Below are experts of layer 3 (counted from 0) of a mixture-of-experts language model. Rows are named router (the router's row for the expert), up (a neuron's input weights, with its number), down (a neuron's output weights, with its number) and show model dimensions 80-119. Each number is 50 + 12 x the weight over its row's rms, rounded and kept within 0 to 99.
Before each expert's rows: a language model's description of what the expert responds to; "comes before" lists some tokens at least twice as common just after its tokens as in all text. This comes from a sample of Wikipedia text that the model never trained on. Tokens count by the router's weight.

# expert 23
What it handles: First digit of years and numbers like 1 in 1994 or 130, plus first-name pieces like Matt, Ben, Pat and inner word pieces.
comes before: "9", "0", "–", "8", "7", ")"
router:33 38 34 59 50 43 66 38 60 39 60 50 59 59 60 39 49 60 58 63 33 33 43 40 53 56 61 33 66 37 52 36 40 52 60 55 68 62 43 58
up0:56 57 36 53 61 39 33 60 60 42 57 44 55 45 69 55 38 55 60 33 56 22 53 46 53 44 56 65 30 36 59 17 71 51 72 41 34 49 47 40
down0:51 45 63 40 31 45 38 35 37 50 66 44 62 58 36 49 53 38 42 43 41 62 54 53 45 56 49 41 49 66 36 46 45 56 37 50 45 38 48 49

# expert 17
What it handles: Byte pieces of the invisible character after map coordinates, paragraph line breaks, digits in numeric tables, and infobox labels like Genre.
comes before: "==", "1", "0", "===", "2", "The"
router:36 27 41 64 44 41 60 36 61 33 67 38 45 62 66 45 54 63 61 62 42 32 44 46 46 56 65 25 54 36 53 32 39 54 69 44 59 69 37 62
up0:63 57 42 31 41 42 46 27 41 65 57 65 55 54 53 63 43 57 51 52 56 39 44 32 56 42 65 46 47 42 50 23 54 46 48 49 61 51 62 52
down0:51 67 42 45 51 48 40 59 37 53 56 56 60 27 54 60 51 56 64 66 36 45 57 39 51 48 56 35 45 41 63 34 70 46 34 35 31 52 60 64

# expert 13
What it handles: Markdown table divider rows, list-item dashes at line starts, and digits of years in tables, e.g. |---|---|, - Born.
comes before: "0", "9", "1", "2", "8", "5"
router:39 33 48 47 66 47 51 47 72 39 51 49 50 67 74 46 44 71 49 58 37 47 52 47 50 47 66 35 50 27 54 44 38 47 53 44 54 48 37 55
up0:58 44 29 38 59 60 50 60 69 56 45 48 66 53 28 46 58 42 27 71 47 51 46 31 34 53 56 58 62 35 26 33 51 53 57 68 68 47 48 57
down0:44 48 43 64 54 71 62 37 63 62 50 41 47 33 46 46 48 59 60 70 44 52 51 72 62 60 65 45 44 67 37 53 55 55 33 51 23 58 53 53

# expert 24
What it handles: Final word pieces completing names and words, such as -ster, -ton, -son, -wick, -own, and plural s, often in names.
comes before: ",", "s", " (", "\"", ";", "'"
router:57 60 69 43 32 56 42 55 36 49 36 42 37 38 43 47 32 40 42 48 50 49 74 47 70 57 51 62 39 64 38 65 57 63 39 47 47 31 55 45
up0:40 44 31 57 57 33 65 64 53 35 68 26 40 56 52 36 52 58 56 51 37 52 40 33 56 53 32 37 52 17 39 25 42 25 51 51 62 54 29 39
down0:45 59 63 37 18 50 29 44 39 47 62 46 69 31 46 77 62 59 58 58 27 29 56 62 41 39 44 64 57 77 60 65 59 50 42 62 62 51 49 44

# expert 5
What it handles: Adjectives younger, older, ultimate before nouns like generations, brother, dream; also table pipes, decimals and kin nouns like son, husband.
comes before: " generations", " adults", " brother", " ", " dream", " shape"
router:36 33 39 59 51 40 67 38 68 34 62 49 62 63 62 40 48 61 63 60 31 32 48 39 42 53 62 37 54 35 60 36 39 57 64 46 67 61 36 59
up0:51 35 49 58 62 55 61 41 41 42 50 30 47 58 53 59 41 44 50 54 14 80 20 26 50 53 50 40 59 53 57 57 57 43 47 47 41 59 46 35
down0:52 47 58 34 38 42 34 50 64 46 26 29 54 46 61 31 42 65 30 35 59 67 43 36 53 52 61 49 53 22 47 73 50 45 48 47 49 51 62 61

# expert 11
What it handles: Country, state and city names such as York, California, Japan, India; also final year digits and mid-word pieces in names.
comes before: ",", ".", " (", ")", "'", "–"
router:56 49 38 42 44 59 33 65 38 41 55 51 42 52 36 49 50 69 36 53 48 63 37 64 52 62 32 56 34 44 67 44 33 74 48 47 59 44 26 48
up0:63 54 42 51 65 62 57 42 38 29 54 51 44 55 49 47 63 57 51 47 52 49 56 24 54 51 47 29 59 48 43 28 44 75 58 63 61 45 55 41
down0:73 43 50 73 49 49 47 45 35 67 63 44 38 42 47 46 58 38 35 30 57 50 71 59 38 60 54 41 69 31 43 42 39 40 55 48 38 59 39 43

# expert 28
What it handles: Adjectives like Eastern, Western, Central, economic, social, and later digits of years or scores, e.g. 194|1, 0–8.
comes before: ",", " |", ")", "–", " (", ";"
router:55 54 56 43 36 53 29 58 38 57 34 45 40 45 31 56 42 53 32 62 58 69 44 74 71 42 34 70 36 69 46 68 57 61 52 49 55 34 66 60
up0:62 48 32 57 56 47 46 43 49 22 74 71 45 69 52 43 64 67 37 37 45 80 62 52 62 57 58 57 52 33 59 41 35 50 43 37 47 48 48 42
down0:44 45 37 56 56 57 63 43 58 51 35 44 54 76 48 49 51 47 41 50 41 53 53 45 52 44 39 62 52 58 53 67 52 40 45 66 49 63 51 44

# expert 10
What it handles: Proper nouns for states, countries, cities and bodies, e.g. Kansas, Scotland, Airport, Council, often after the or United.
comes before: ",", " of", " in", " and", "'", " was"
router:56 55 48 37 56 65 37 66 48 61 37 50 40 38 37 55 37 32 45 44 62 71 49 67 60 46 49 55 34 58 28 60 67 51 33 57 43 44 59 53
up0:42 32 49 56 63 47 62 45 65 48 46 52 45 58 50 53 51 59 49 37 57 59 58 33 50 42 49 30 56 42 63 36 34 75 55 52 66 50 45 41
down0:46 24 48 42 49 75 36 46 33 49 48 43 41 29 48 43 47 52 35 53 29 52 53 45 51 40 45 41 76 54 46 38 53 53 45 65 48 33 51 55

# expert 16
What it handles: Final digits, especially 0, of years and figures, blank lines before section headers, and coordinate-separator bytes in geographic data.
comes before: "0", "1", "==", "9", "2", "8"
router:53 32 47 54 36 40 69 38 59 47 67 63 54 79 53 40 56 58 56 52 51 40 37 26 62 48 51 38 60 31 54 44 34 67 59 69 56 63 45 57
up0:51 36 50 55 71 58 66 64 66 42 44 40 49 57 55 53 43 64 53 65 45 52 52 42 41 70 60 48 50 28 53 45 79 45 50 53 73 66 56 51
down0:49 54 43 41 49 56 55 54 63 67 54 61 62 45 53 54 47 41 45 48 54 46 45 44 43 57 44 60 48 45 39 65 34 52 57 73 43 36 61 71